From a checkpoint of a small mixture-of-experts model trained on Wikipedia.
Training: a variant of SOAP for the experts, 431M tokens, 3457 steps.
Below are experts of layer 3 (counted from 0) of a mixture-of-experts language model. Rows are named router (the router's row for the expert), up (a neuron's input weights, with its number) and show model dimensions 0-191. Each number is 500 + 40 x the weight over its row's rms, rounded and kept within 0 to 999. Numbers have three digits each.
Before each expert's rows: "gets" lists some tokens that make up at least twice as much of what it gets as of all text. This comes from a sample of Wikipedia text that the model never trained on. Tokens count by the router's weight.

# expert 3
gets: " the", " a", "-", " of", " The", " his"
router:503579488490535476523512512475572507568457434478469436506516556530450523543516542553484508540499475437471463480460519541497499536533536492499472569486425447519479433542560525550482561477482544516454485540438563567514506461527452535536517478463515448547477501511437575503465447496473571531409521485538447526553476507495505574532515518421482525513531481528500512581415479518504509500525513519494587533499465500533426512499437529495502548548568514410432499439498532499485515503559477593480523455516508549520560449488520541455473569539477451476530505464524531502497428468434577492
up0:495518611526523497480500455519541470511499460520513481496546558524539522527493478502458451561455521480485532531456609489538508577494459464463495523508572490575491520427474542461473529434474551583496500504458480540591496478515470590532409513475564402515553441487537461492516443508504519581518493465507502554504510499510584556483610565432484476461474470485532495525546497523594478547456518490547458509469534471474559505581463516543458551500548479497516502551470502519541503486481568454520497480446521484512490494444459552446482521583511479525483557524490497526472531492489557487
up1:506524494507525442523529508486487486430524515489425496461534509521442465539459498557458521423519475428533481517553447509524548560479488476533438548450531419455494513495560513511476568560543478479477437511475436512563490500434560517471480515523442437508422541497437489445434490558498586618484486548477495446492500541518511528499499497477530486486509532501537547466551469588494520384462541467514507453464496442535455509534606532511459513520491536485492581536459499524510498429510500535478466486563478453463561429493522495534553507450504493428511506444452478542454504462480492455
up2:442448471492543515548516485499533512558460436437529599505485472553519502418533540523523504472486546516428455483453435505493499484495524503481532517497520467481467475513501587540517491500573489552520465492511450500503525482541509396570520563433481545568572487510429506475422517540436554469487475484561483561506514505505524482474465489471529516412469503439475515453525433569486535475571493569511503532513531518446497492440500471545477521486500525546472476498427555446470538533457385483492579545501526573541569500499529463515529491513470401473475492569550527502502480498462553467
up3:521469453476493520594487515537543515505508465535532474514472467478547474486464487522477571542537473405480544542487462519524464533456476547522452558610462430458538507426506470570506500584480476558478516499531443556522485503502555537492540498485470522476508539479611468502476488579475536525506520546549532520528527499466593549488467485541510520544460509485490461458482535597451497489516495520537535511538533515473492480388536474492518486478459585427488499448497522490530539572566541444496490561475472462487552456490420507574481427515465507467575485476525485542523475557529561538
up4:496541446552513475530469489534588505487578525451459522417509543561572503444552504521541443483511564558454456516530527502504536552466500546424514492531443474527525481495455491484504507478503437508486453592483476507560489507508546462575503468528551509492474529451540448460492552505496432536578559535446515530467548530481534407468480498498562497511482498482476549528508467515487544507535527460505573513552466470566479566485474557498547493486530510463522494534497530517439600451520486563539638505507448517484464464508507492444496449551516510499462495554502480516536550545438602484
up5:491587532560582536499528428475538463498511482440522450523521514439518486528501530537531541492499508453433485545485485526394530497487504448456464540433557531460467499525416599523523465495452519496543533487468501543474494494497444517522534458493497479542485508509548445420521454501438519616473428536545497533579515485511477519461471511465531511413551535449563553457524547468503443455528490443482551452479509493437446514589490544556525510445540469466512537510472522478516466501596569573540493495520445518505464491506500449466481516482445496473486491481543470533457477509515588465
up6:508576524470522512545425494453560568461481462524527476513505483571532453539523492585496568464522455498485515515422528529502506503558483618493462464432536470462511542532531507499463572487550501523479465499423515445467462528462431471540413559464499426482533533530568502483455486499523557527478460484459478494557473491484477496458553491483482495562531510460488464462521434517480496562483540493493448470448475456551490545545461460578424485499470479499517456458462507461473518524457494495415575479502502436547542494429421530504453500485452563444459522497546509508441431503486574467
up7:565492508561506569451452501539504489558487492491537462505476470536557514579543540504454504466540456439503460532519440512510535537501549487432550419513499464532500531525507503540582490555495587587477466522473444475503464462479501567442523506517427514467567544517545473471445462418397518482468490526530469517476470475533470480451426485514480570508466553498505531537437476454501494513474575529557522494496489529437484518447427458433516459445559440494525485445493462566529477449460577497502480414448515486529490536439426515463547535463493488523472484468526489493424500471458499511

# expert 7
gets: " of", " to", " in", " on", " at", " was"
router:498478483514433505481515506491552465529523521488588514471477483510514531507457488521465440509524490498508376487490430503539502502487475472551459548554496551527550470530575559440502447489548529512476385516382439537454530510559432509464507459508545465517516491519509584514455529503468511524557551546413538537552502497519502524481485526541460441541451519506452493479500410479512446501519529470376563539508511493522459431495510509523523461482556462447458458471523519453505533477452493534453455517524543539481510507520520470519455485472490618475542422428498479513510457496568474529
up0:505512448492505586546467515509421484553513460485519537530479569598463521435573457497487536482519505437533533517472451496449554466508520475503485473507479489484509509446473463426491436529514464473548391528504465439510460482484507444545542472483602451554529449517410504507492549516485492495491575420469490519575520505562476452571478511578466453469496482486506460475475465408521507537524542483481481543478518577524432544436449449507468458494484476507534418489435533499531504514498519546493485501498491536471493481433478540539507487516548469579460575447497438544435464532468487503
up1:516482561539454537484488450477518558506488446477496530604484438530526519454494546503478532512552559511477500527549476576521491464495495503505574508567556489529462531532520516533478480422507541512516493458468547541507538492498524555464504565410520535461534435541490535426494535522506452534537525478503469478464537530532561436521466464401499451525471505529549534478591437558375452505547525517502561503459502568503511507437547514446515522515430477515469529483465466592506474438473486399511516467585474532510468557509507514531508505505485502539556516565541464542528457466512434467
up2:463488496454430480475558508522425528501557506515467498435469555519514496502464509517538535536497431504452460489441513592592584459464591491511450541559494508476493563501535529470497440511553485520500469479463497520497412548560515466508432486491507533440520487468499520502568502444492597505540568511518479487508517612502556503489468513541457463520529494469540471451482517409496529509523502492503492458508507517547553484527488519466474452465492476436496522412534450459424524513523511552496456415581528494516504457504528533517539493543482514439480424495445437436557523504478404456
up3:451490534540492499471565535467482581582465494556514501407569500482485489466469490531538431460523500422545458479469478470495547547532460548530446531505564483449471571582555474473491495466521468573462469459510453526490500479416429500516440487465551541568526463543505499494488538552550538543548548478518464535561431519541540528511509495482469488554456520581513498497447440494501510459476528479484502574482499485550519463548464545504493520489426514525513539528517542434463446513395502514483448527440507449540474549496496586474581462475470523490468436510462502480521479592487526533
up4:435486519559471507535567507589533443530436504443567539536482477528502526518528505452504505526591536482528537489536445474558506549513437484467538457473512495414476489513445491452519466468514483485472528528492544491491546510493479579517473501471520471509482487508509483472513441450406540565565526539583403447475466545409543432532499491471520424387453461490511562487540472476508455538453505501454459593501549549481435506543451476555459491496509422492554472518522518481466507509475505513486492442455465478522500497458525486456518491494519518595504505541483481581524526469484514412
up5:521476500549488534508508377514529552477428461502519464482465484522520484442531495531428520563546506509505471525488448460441529498514486483479457507474514469504550495511568469413458483532530531486456500494547476464449520426513507563448519467530556488484482472591513497554441513506504532508562501497452444484555467493476540463501499592474409472476482588523422492494503502566515485519480525496495547508472602512543473392511499480557520448518519443462410478549521475497476512520515468482530570499542405500516491475515545555466621512542488515494531558493560486541518549582467514502
up6:472495496476446431619456437536517501542467497485555523511540511564492603535445481474525452483467410466457417552420451497505480541487462439535564537533473514492515546538477518522480460451509450487532504527455491497558460496504552446524568566497486486467476516517525478478522477555528524492531514491509467558476468510428531540490521514452544552506508450488537476399533386543478447486470507539404512551497525520490505481437460562529502557524563590472520531472461533459527542483480501516451536534528448535501499508468481443451463559518485517493569501518523544558472496490534419501
up7:503498473524518526460483480413491404463522500525530487413541445572436552458483454402476503480460527537479514557503485592490500507461492458436443458519464514397487508531471407504502526471455498412552495467522485566583506510447466519511519527479442495531560540524493513527505456541555542502520498475470484499454547547456546491480506456587485459503540528545472555438517495495549453433446522523484480430505512583511473489480505528522569516455530554537491476505441489450535510525490498495556526512489440453514460548482457492522486496428492496420517538447506476427474413519555522479

# expert 30
gets: " a", " and", "=", ".", " The", " ="
router:462489509504519546518539530481512494456475468469559517493474540519498524459549521481539472537562507525538563428538576459426492531536525422479463537512459505587518443568542508496484519449470484519597521557509417558466511456459531474541488515497497503561461493360523512510550443445476460507484467498433494428475472556453520541473477544515473452501537570473592512483522534451504487516530501537476489533492492511541525555537457485531530472453518532381496543519470470543455467521492530550510536552468465442512563520459569494486518529457508471523461564540463527517509471497372487500
up0:455471476522497498526531526521528569443514468482569460417508531432450516518503484531488466485461512487530490511548462505517429526564536528478521511440539496503491492580522451467442540551445599539511485520507396490549506489547462519457428505518433592523509488444519523429599522495547446465556501538464510517546434500564524426483516480531514546568508513480570517460451498434499523487505446512378419511514521397508492509501535476593477508503527511522522405526447508535521517498470473465467520508496541519507546532495456530530489531535492434494449502487490511514474536516529541428
up1:506516465504531509501581509535452512511491515519521469494469499511561499454547452500510526522554453500491495543485511485398513520632460434426446495438515514508536454523545546508411513518436506477573439537462486559523516460480515554490500460519450516482482411479463481518471511423473548451455536421410458484576501508534449546468447433494558504514535490489566476615549563433480490489514489527465467554452507541523437457467465474546548475471473473512490491485520471527486446502555523489437489538457455493407500518529538479476530531524489521540461550524513417502511458536464529505
up2:505504567494510470536573466519486491505502438504442484481484429556533530425610488482467452546580456533467517469547481476470504539553443501466519466502531453510501450481464516484485452513474505445462514457508456567520498511508550445524495486465430407538435541461505588530516539532535474502495542476506481504553482515541558534507484449455496457476470530440509467539591484515501483501575455543449508479485546550531435492441575517444525512492480493514498542497607419420549493440500546470560482465537497477497543400445456515539513523530561436472446490543513492498492509478429538480
up3:531488475510540584456609482485490454453484521535538562473456503568525454495533533489492486470472555504525582455464508527496502571493583429508505518489551479544503516508503449535515428496497498463576512537424439541496486550542460542556467473545494605529547466457523477479578457523557486581470519476515466452533487551511543506534496565527513440459448526570531553482512471450455501487560483459467464471515463487520525517489517387460525473535482514557488496523518529616472508513511509506535522443465468476489585483504419514512539536442502537536447555541493490515495556527488550457
up4:504467599495505494520557492525547464481578538457439469537466540564512458475461484483494580583494514511542570468511548501494538563523476501556444484403476434464544444575515500386527523566527471419542463476490482551517528491535512522480531460460476508549496532522479451511474541539522485560407508465492530481422456474486498514589498514494510381474512536528497455520503457534529513499497424497495496513459474484479550539540490480472496458540486540490438557517500501446483508462529468514553521496515423455468474443550543478495549490457497454477509481486484526463596501558475440425
up5:494499499463540493523527454495517529526512475520479445518430469461555489497475449465480515479484523512457459531504510479509478481484453479495504486431527547505419574559478483474501429497444472450522542522499464463619438512499479507511463550477470566521491558517508489530453474499483456462494549472509541568493513520452531505506558489522543429494435482494596584554515541514418465506503455539626498510518550462488515425403447588533596563561488511567455484521489481512509438497563526499581541466517521461559505547489532505531460455466483448478517518571539489469520505506564536459
up6:422513542534518504567519558394483497467515483490560403465544486494547476487498480527542558464541586518504532442439481516524553517530489492496453496496524477512537549542482487481606515555455549468554462463532479546556480524503486480525546516471511533490488507480522536479552497454500489520465464510436457509598460464423537473462531467440481480513503507535487560548478509565520513446545373556486534527463580501513457485455547548522508502442498508475544464479507508551466495606534522476558560426477488428520492516551501468498502534483415474498446488469490475461444425548514474470
up7:501494535584475518476475499463534562572486562490376505537400487492482505579476489481509501515532566435470513500470501480488558546478526532415445493503509523497467482458569491487401531560454542516478576504456460574553526469490531396509543469472491521523533528457475484507490618545553526465449472539505509488486481499506480452503477523517527500475470525476522544481473456554482500543499447492489497495501490496522502550527449506514457451416574523474485472457439575573499569528469537467590459510500499471449478470565551503547488455490491507537537501536564475560569452543469521507

# expert 22
gets: ".", "\n", " (", "\n\n", "'", " \""
router:507494478496449477504444524476548537505584532583531496490411491502487560439440497586508494519505454522473485515492493562484457476476506515531575474542493492467546521468494488499464557507484580436476529488508459501473466498497560492498568490544482555511556485491545487549515541539456581452466471570496446541447459510528512435509505529433482538551565472470501562521533449505506548508455472442424475429457555510508511475518535410519533410440463507517520549522500577457479527549418555513551556546411488536439469464468467550545529543472495511459521512469509424554442471478511518480
up0:558443476503524468484413425401466543480507473535516463543478497492451505502523488510524471468519494529497515478539495466499471467550533483511487501463525483374563471516458462546508503530538496492497596470511518490530504460434495501471484451471465473450520494474534510516475454493426463513535540530510544512574520515535543455530452481436526509519597485528449519487519545540532547514480546449515459465467567537434430456473511468487516559516488540604507618479551500454458457578522577448509528539522478447530575510538515459541537444500527510555490549539491452565427568526492545484
up1:524472542472425549426537405501543500520477468470528533539486520496464557448471537550571493541510481516479469504514546537493488466557485534547521420505514545554479515479523513506446543587462546523478474536465483536495487580487489577509487464562578479513569525555494571442455506460512511543561503505550512493496513420493493554475418623507463535557463539473449477550570496456536435532484535554489432512498535526502463551524570532441495478574541542476442528468470537495501460545412522533517469464550448459558472551469516548498510474497484540531543521485499507492478473467511484442
up2:495477462488491506484475494510509540486436520534566483511536495496495527398522481435518492498521508552512493498504553519481468498502507464469476523534525499558573500551487543509571477432501516511579511473541455491531476598499487486487510424461432467470503490476417611533518485501464452455576447441533470479473465493503576487499561427502542487463433547510497479471519490544494493579508454468492454569483554420539522537505579551518475536575477500458552461504487507580486522515555530462479539464424504481575448476407480457512524556480452480501568546488589509448568519488529481455
up3:489547493542508476422543543506467550540620489553536488542468458519517468514500453518531563495530466478551465445519439467494488453482542517560468476491470506359571511481498520506439524468502510497490516567462475558469483478489420538492404535510458489449538535442484424515463425441504504509527443472505438461481510533545476580478528505482512572594520520562549546525482542502482477505483463528546485541493457549480482523462502519464478491559525493481603487472505553520532486536457474450425468485428495473486525483456517553484559538527456516503456513461501530543424421481549493498
up4:468496523509536448427472439521494507489499464479578436514519456489532517524521498469475545415496492458474447458438510510500550490494441521523452478425452514478456525575540444486528430502453515482530560524432506483524561492539443547477521501497502482447547615488502455505453526436556588439474509488544502500468526475521438454562498519449565515436535553527530486460535536493429492434538521463507437530508497459456521474474482488513523550522451537518532522465402455529527517474489560506545514428511492542576438475509504567455482460464524434546433541515560451549455458478506549488
up5:531437525533533458523542436458516499535552492514438517545475476486550497501499492476527496483493445559489498462515465522555495524446544544506523503553484501460513554493504479488493572451617516523504470480534549454531483463462524515483474478555535451480529513509484455509433368497514534518517539586580448472544547521458513502417524536538549487395501503419508559470542445518505484480532463490529522465528581462495454496491511530567413554483413458542481536490546441487532490488523542460543550437475531571548510494493436536471399513490463501464482441481515507507469494557470530438
up6:467521558484500452580502541532456482468532477499492548418524518511492491586500543500553545473534447504427493576542535556515545498529505488462460497489508516444492587468553513545510442502487539456528584544470531541498613510495480545572489438481557416534496490508440514475492437534530477450584550498481424455467492535511455503460486557498536465492544425518464525491575550526504510493508502491477464551498474410577527498469480524555465430498517459530510482450528441473527451561502453419483487511486531422562466539503538505549533474565522499528449507471508475502416506537488478473
up7:467469502482493505516498558474565476495517453493538469474509448447570422445587539524507550540555493560501478521484508529504508483501438490533547479429456476441501443469484514546508499514514536463514496464526505487515413512575522601508500455468591486440499515513473561511416556457491522488559529502508578503459472560451590463514412490487436472478526551528455478435486491501485466466551449492504527425508504486510520507468538500526544568488451411484460510470472422486410527519574487438514511459404472504466500477464522448569526522423458513462502546445518477520480484505462488476

# expert 16
gets: ",", " in", " of", " and", " for", " was"
router:459535458471515505556502491484500528499521460551504511530549528513468470543543509535490453537435483492516485443508532475588558501549445518556482540545473441440431565591507561518425472510577456493474529505596459515435524460529531475526525467510470525533456571485485474459498508470423489449537503599422538540480515495531481451526534555415473472567551516496509535544508475424505449481511484492513553494433504458463523522467493507478505530471532512534473472545476482506560430436473526501510520511441495540442514505550486516527493518579466563470505465553505437547569404498455422472
up0:460412434535549463505487424460430430502489474507483479480548475578580520546517467505540465549431518514487494500475451469464473517485534509519544481509519503529488444504485493473522512517469515480490499570401476514493487451473494519550417483511469521485474436518500504511530457464521497467508520472511488404497457494471476522515467508543458515578457492541508471477648532468511592529575515501577497509519519461514570541469458568495515525535461540556523494455467437459493482505484526563444519427528506463525436441507431513491459546446430529519434489469478500427465467463503536398
up1:511413438529562527586424515543549472477499462553530429525478529492507502489519561542491430535482440481543522519425498471567493470522511525540509510488571463467468494507432496539516527471526509491506521537476470467513532462432526532470504485448516451494523477494517486457593483510466478432514547532525551457502522562490531549430462534425478524478523517515526455516443505556510566528534457464573476482411444523561503470485464447542481489542524539480544487491500483517464495463489542493465518453519524458537483522445491489487474562521598563431465447595459444486492464471638509449
up2:492465527503508472538549500476500554512421507541495523484419496436598463549496517388452512445495517570498484527519578498475514458548476466498501487549440442454389525472524505511521448446509519540467472480512457516552532470532559504568509501428545519540482554539534468526452435469460495472479471468468466468491495553492548532540520544512521433484506492527516508533499454455541458486509490515528490427511534434544513455533489477471552609494495449438461466436606549452496457474485539476502517468521538517557455521547498487426516450580586506472488477469587493522519520544512536518
up3:475558512468481473478565538503519498460408486542519479552505504576507434492500493494513472539482468436554480485468477535553488554508454485521439574511510505426473560492454506522507520526529418441446516470496564495477494472456528514477458466548522513475420562507516499487475422476537529466480509542525493508543467498490519553425531601479506510486527496433511563509447528497519590484448509461482519463472495475519481478541510547588426539580530520498611535546478505475529610529544486508522478472523460465497561525484488405526514466528434492513518436559538448479556454519586536481
up4:499501458513483473562588496427522533479454477528539471505498517513485528520504496501450543588464433549467506435497451479502523518490456529522493436482442470457476543517553474537485481488497473471525500528564461519538524433467537545453594445440506479499481546394493448523568498506464532462511566539490531513493536454500499563463513526467588487501463524519572519561505496488518486483530538581541416571516509592469490528539512458489461540486600525475477492491533471535573461515528455477507533488534563466558499520498432562460469497582539512513423522486549526534604505542533450483
up5:484505502557521540505504558401541492538479531524530486533475557426522475401489546513489519480487472462509481501454515514395486594438515497543449542445467469426482464497559458430439481522477486542415373523495453581485448503444534471526448437531508479489513522503543436505424570511496492514508537462547442529468438519516533505480513555513544451463480478507513471475396481523517489478497538545480493529481521537611539508477502560512517560514565479443437531546480511461550520459474468497477445540474526531534461499464503498426539473520484486489493531507470538507448493519470466438
up6:514505483472443524459471530542475432466441421539482538480465542562512427460517443454507485608508490459395525502500476504578483448540520467484516524567489517493451474542445477501483499464539457534415497432526452460534530547526614456539512491503527469427516455576502541519445468449508532580506453520449466466483537520536529477445549549501520476413491525500533479539555478451469492448510565583521479467509511514510529504535480511484521563560470470559487475525504476515506541469474494541540417480484543535502474500531498484470474533531487547534453466434497484424516393486455520534
up7:484487490534544446532463518470439485470545506573474478468528474568528456513535544493427509486470532470459451485540545439510619532525558454431511525478561460475502429518517496473481597464597522504557447441540465477459476510521475474464518523501584477529472487507520581478481480435532505441529415520434561424508468526528472535542493530536464462543457501488508512512484551518598508478529509438498460495542519459459578484544526472540452463541468486550572534486558480543592505487467530544469537415519499517506462530549465495455514535490546544554479532547481467511497496524541488535

# expert 10
gets: "=", "\n", ".", ",", "\n\n", " and"
router:426553456464470515480526533502506511618470469530501439532562498522541583541481441530460455456484559553521520603551529426447552539542515473405511527467497464418536511433478483516525513527470472494457549511421495454492448617467605477540491470480484470492459542492556533494507487460509434514476519433524549522428443432483439468440522507543521513511517550479511536494473542483543530524478485452480543507461551439486498523490466494495494482458481484531438514414524461505539571476518572442521514542499518579558485438496477495516548482485503517528507482528535500476503507454518487492
up0:515450482567513543489505511503436497505500463423523514505516489492433527474501443457489521465461526504486489575550545487416583565482511402501529491514517416489556540475521520431532525460518466469603518478482486489456447466493433533547558518469506523485559531449576582515480530606466372466493545471532495492498508461535518469546528564538523461522496468406520474437389497458474544491468499493467448529486459510493512507621583486503526483487429546505499477503502477521489541479455468501556494460461554482518451523483506515534533455483502516528520489509469537516483516514471438479
up1:415502547483562537515539480478534430556482517465537429522504523539511550489420449452517467498509501519486465529546418520510466586546521468504499511497485516367553547488503504478517450485521547509528423606502497473470450485447535498516492517496461486524485400574525511546528468500483518500556454496534447486512526488473428516494493499547451597550485505523472481432521468501523563452493532475451504516514555481519505519478475458508580572487528550521493499521482453513473552466557536515551540500438514442497435457474520529465530584533584577555489525464468545476418519493499491440
up2:557514449504504489526422450516502401502557519524557522468462441546516513471486432544436483538480496497436513525515411435460496502452457560534464475504547462478523526512461445546521436439476586526554536483555508506470495473432534567527444460420457463504517527523502491461492423469497518459509460438449588461456455497494440458498474556519503536487508540542500448565522489504508425457451464450530485422474500492512522494474525555514579472518497423508497478498462494488488460555463539531432452450480445499454492438529494479484519520506540474528488529578493447507441430556474570520
up3:630471473487496434482481511522584540564523433532527495542503568524513486526478509501542495537532554557494458515475463439531471437493514504430546524527538423546503519446497476575547533424528516462497473521492545550509540519496480467497517539532438497470550515538504574476532531512521522471484489476448406552467537525526499465485507591501464528524525481454476490500544504507475472542513588492447435452415459530506513481419505505427562484561535489498513501425514468468496498457558479453492523563510501533515547490532540520429428482541529479521550478608527496567538493525493521585
up4:505490551472546501597461474570501495470567548502420485500476507542538519472539560532492456501474491496441470606511485500439507466538582476488552529499442524489510493488457521414553506545459521480416469492517436534482554577530599525528466482534467499474474486430472542479537535530532506568524438480505432549488515523529509451410432501543510441476488491493520518546487513521499441546542481471490512555510510413508568409510436571537523454472528576510436526446514505503510501521536558518516505524474482516513445526528511492466556552511506562497497529518518546490469619493513548485
up5:580451508464558499529477468478433530479507464548509523464527558469439481460433457455448534493543516420456625510470383492492537522524542459545495554472504477494542513549479463458489499514476543511471517477464463544434502480484465478519473511433489475542570518541444490462477558531460464504509520453521543513547469469473525552528494506502532461563489495493501514448478484424423486502549516490509493486497424455466511544474424485507561479511465459580565500536533469460604512549464526480540605451555496492500506498557504549497576516484529471573495403522541532458479504560525513492
up6:515475555516565537479523501529532481481449545577473573436468446534437522432496509509491470492507522447480468528504479502441509474433502557549426567518535518530441499481466528522493451524485477527425520507536511543444522448498474523479488487533471500508495521561516409522538502420459542372586606475496494515493493442488512550530445429511546505495523523490530501451532582585427521502452579538446463515465540469530516510468540531520582547482530497529509533578499509489530486473469499473482482406510438490547544436566490509508510540492475532569474448518545456504467503471523506517
up7:489474488459544501575507577522586447539536498483502471449525499469539526473497529468566468476531513452459481531483499477490536517522509492547489493421420454478511485483510496476473482535587570457465501460572517482434476531578524486478468449537514544472535522529469491464598448441526484538477513510473444476489486519475421511556421492470553479537454499549524454393512421534471479580467476532449510477522446476548531500519553499509532487572507522569532555440509414507539503453519566463580512563500576534479530423481492492556543548519464495466475522508519568501431522472465498514

# expert 21
gets: " |", ",", " of", ";", ":", "|"
router:536557472501543508515513530435508521528415485440538530577487528470498442499541497502435464496479477466473530484521499529582501492559531435472506459523482481529507483478506532563454623534480500486473503431500540491452470536456412456586499488435479509550525402435428505548578537513516478528502539490445546511522567434474471499521468574411514436517556491465494459536479495544476521458550541512446500502482489459486493510469531504466497554479492388481471430500516542514592489485464506524500513535527461436501524491576547476565466503412463455522568507552511482475488480489467512497
up0:568457462465528434581455522536443485479497571477446504467474506457452475499427443550526515473526494535430528575433470517465524459498508572490463451437452513508514567506516516461595491430482461487476487456470467479523507459467499559452460502511569501484497529514486486457458558508508454471522482478514420539457512450440429560500464516506476527586556526467413509455531513504496492588468427464464537546495523467566499480548464516546512525543441575525523481537460470499525535493471470505485485468568481496524469438558523493465551521499457524501432438555536502485418418543471509531
up1:500523428466492453517500466515539484534457536499496492572412496537587493475495512398474492521485465505531423586498484517522502497466552518474479551498528472501500459488552524557479504502443490541452459448481525526524477539510548566505438473583528477462501543523403553518509510460505447491491514503536430438515483516483464435524442487483588503472436492451435466539402503500470447570536446505496492493454498491452500514479511550468522539577439486487523485422459536551542421463513464479508440484541452563520500568463562460426538492432561551452539519485520468477534464513512537462
up2:453571383504491501546526504531561486521561497574482503485506565486501459500478505452505485522604421492494527485488504508596567446488503498389397566452522508507475531551489508558498481437449520455465481564453577495511485540496505550475458540552438488525455564560458523497450540506464543451500525422484451503466546513537491568520475493499434505476470441545465518445535522500442474469422481536520470572533583539508516503471519491432537496554459476487558525469574465534518450495492463512452474479558540533527551494517507512444524512486486536536468501514523467479549473513514526523
up3:432450483459469506503495479472555453536504531450442477493507499558497451529475502454593493479535544516470567476517516548522500530522437517446470498525441520575500492527460467450609547479561473475560464465498518494407568566585539450571468509538519493488534466415448600482454542489511437420478522518469502501475541473526453460492502460546475510460460539482500516517523508491524509552532482454496517502425448477501496459474511572522483495525501538587465523505473484497557455440471498433483500482413459501474459512447488517544559599533540496484480480518412500501452460468436516470
up4:403562472538523516559519525527510525491467430466545585536554531575467515480428474466486487528442514490475515469513493549511449608448553534498456477501469501504507484503546442529503561453516552601546504506498530530506475478507402484570532526545538501477460493487501531551487599514502487443464490497474452530502567434484493411537474496467550513506555506475437569502469546481476524486494480550428433496495498448466463554505527523463513462464388476430575493518452487526533529517544449483509443504451520484455526442527478451483529488546501528525487549474457502536504479552570470449
up5:492539544498517457518521537500490547534420518465497474453503480502544434522482459494463491539483478522531459448526536522544492470461457449564538526510514443525473512521511510466467479593540500434467464517464503521551471520486524465580553439442539448400520555476443531526592509533553427453486520482451472470546505488474549530447529504408510540537506488451481537483464450504534499546477388506529508515528524406499518425464501568488556481508459539496467558496492424482522460454496431564470525532542499469527478513543511460420510484513487531523458450473523483486591424410483560504
up6:538452475436620487460529528460483489431527482521521564553439493478475459507557477495525458482478455560532544416560501465523580484504554518583564491493491492506527480566438494472564475481478494517511455515479544567465535469466416556564468540426549449518567488523470575464491537510535533519535498489450474498474526442493512488515435522521497529470563472560436518561469507529492553543501521530498470526523435525474562515479541481499541577481472493473464509504546500533495529454496522490538494480492455446497478492448401496564566482493507511522480442523415492588455526527545419510
up7:498457468495560445502465537505507568500524590522552447525561440524443518496528513461511509540528482489513464477516465495590503494475411495487487432590504476477546460511509472476502483497538524540501532591429498484575526485435534473545519502430562511461504564472463438476473474518529517453541489546509448501469533509599513538547537523461565558572523467524541552501494560483544443436495519433547405453518527524491498500440494516480444465533455541493427512470550467484508444472499510524557507550547549468441452470522534573537497430532490487483504486617512502527489493525499561507

# expert 23
gets: " to", " of", " from", " by", " with", " for"
router:463552476535507572459490480488507481501525543493460546500525473578527448508423500528511465480535483488505498480524517416520505536466460553463525531453555472570514551473437536433465523452461538493478497477467502440509514547522439538433539486517469489537436427451509567495495508498571491500530558569522562398478535486448484474550495531479403488541537503538466464471455412523486518481515550535464470491501519464492550439503500544499461572487555500488440455466463480443503518498488532451483482499424564481570486486605479504570477444445485512482538548494472532548534571411577488505
up0:416519445430486446468474458539508481547486543500457468465496505475527553485495490495522535524526480494492479410445528518528457517580408508408461484479573507528502435468497512467464564451476545476530509489444480514564522523523494541427432564467469505486538424483508499510453501515468456506528473485495565512492460520527545477491536547394410540449551549422510479445503420480442496527548501462527471481517501543435500483428503488567509480414490518472484470402535505524518494478442489524449501483424530490484519510509518576541540488535499541531497480621485512503489533539551467463
up1:495441522504446551497501447495559479504538510513472501499505466481449538461517479504476484527508476514521450513543478575547492441529457475508484475470508549522489518474444442465472573512374506601463495486466502463478537451437420497572472476551483478546441496496463446530559507525446460502417501477490494434437563486527438534563519497447495488529427472460484455450488537484470434536511544472520535479513512526465454540466493470494512557469511468453476457475553460512590547501463515465459519516543484446461561479470522491470464449623526491444503478532515511561421559491484556397
up2:483408593408484457489507570545436467496473508468550587509456457468525485477481492515567498497492535538543462470504516459545543523501527508527549493509482465513457535519440501500510449517575510463499449456474533488480460506523472602556493498400538486497542489488560562426530421554450465538572551554503525483443558543438516539503496504476484422449521478535512446513540476492472577524517503489544515544590484530499545517520515548480452478488493492509483648537523460464500418458531477526479442461526501463506531483497505510502474504478516478452517487494449570477490511517433428498
up3:525475506447503470476456450520467518475591512540455488467420500628489431491433415477465469511418554490468534498497475425563483567451458523514494510470464496494464490532454525456510470561547491519535564475516514469570483519520473510484564577486472493489518434517536528509463469509527499446542511529435487480495511474474488482478451516506562526529469461480577574524483502600455528524462518414489489472465457530483548505440451462479547472527592520542469447560491516521481424521446458473488469474471478555505519487547480504439479476468471478453578573406498509524476506493569503524
up4:526444459484461585491459448506519482547466519467450504507474490560475480501480521474523476420509459564604465540470440472453472510512521517557511467484536476503488504533496437412530493460462503512535514420434532548503499546519480442421486506430501566414469524517515503489493468444459413577546537470535505499492429522486536459553465454581538502522528550509474454479467501538494497420464536540541497504508514437518515536491525491577522526517586522525437535523459505480522554493441488540461486535494568496436436505450479492517447498479488543460455541517423596556426539527503521517
up5:476540575469470540416488420497516505533428503500497462426465526501570520428493590501515511484506474444438414516520461546550498503512528535569518467558514522448467526506484544522522518558510495538438501510470522502503526565473506558437529595473508528562510578498539525505435489466442508496598509476550465532428516448514504476484493513500445514508469534453452510477518525483448499446466484523487504518482467478512541450433516533507484491453536518503523547498398503451554447467446487405512524550485535503552524556562428463466630524497430460490483526464533492493516522475524492546
up6:494489443503522432545459423547586481417519490442486508437564556467445487539593491484407534458554474470499459448504457551524558536457498477511497498515557491504537535484533432421455461490477498494534475448509492518469520476521526478505436556539482425525466525487522466524516522519446500559532500485547478563527541473435490469586504506514462498535545540478530560480488563481473504478448553538467517472486531487515499537520481542486476480562461477488596516545531564465528567450496550517429546449516470490468481492532433423487473490501476577492498505543498560617547507521484420516
up7:448520540483480484448454534480424526532506525493545507532430519477483528469496424516555535504595526574500452461543418574497539488629507521438472476524497475539490529493480513430515513461489458524524534517503506547448476541492488472449537447452562513484454453576491514492548414583491508510455541538564531464529500597527451535547529540420530450466531490485512539481488456526462489411465474513508525516530458503496497483519505539502481508492506437462568530534503520505482493565561513503465492444496555487578509558513521579502552602520488543421494532458451542486463479478544488509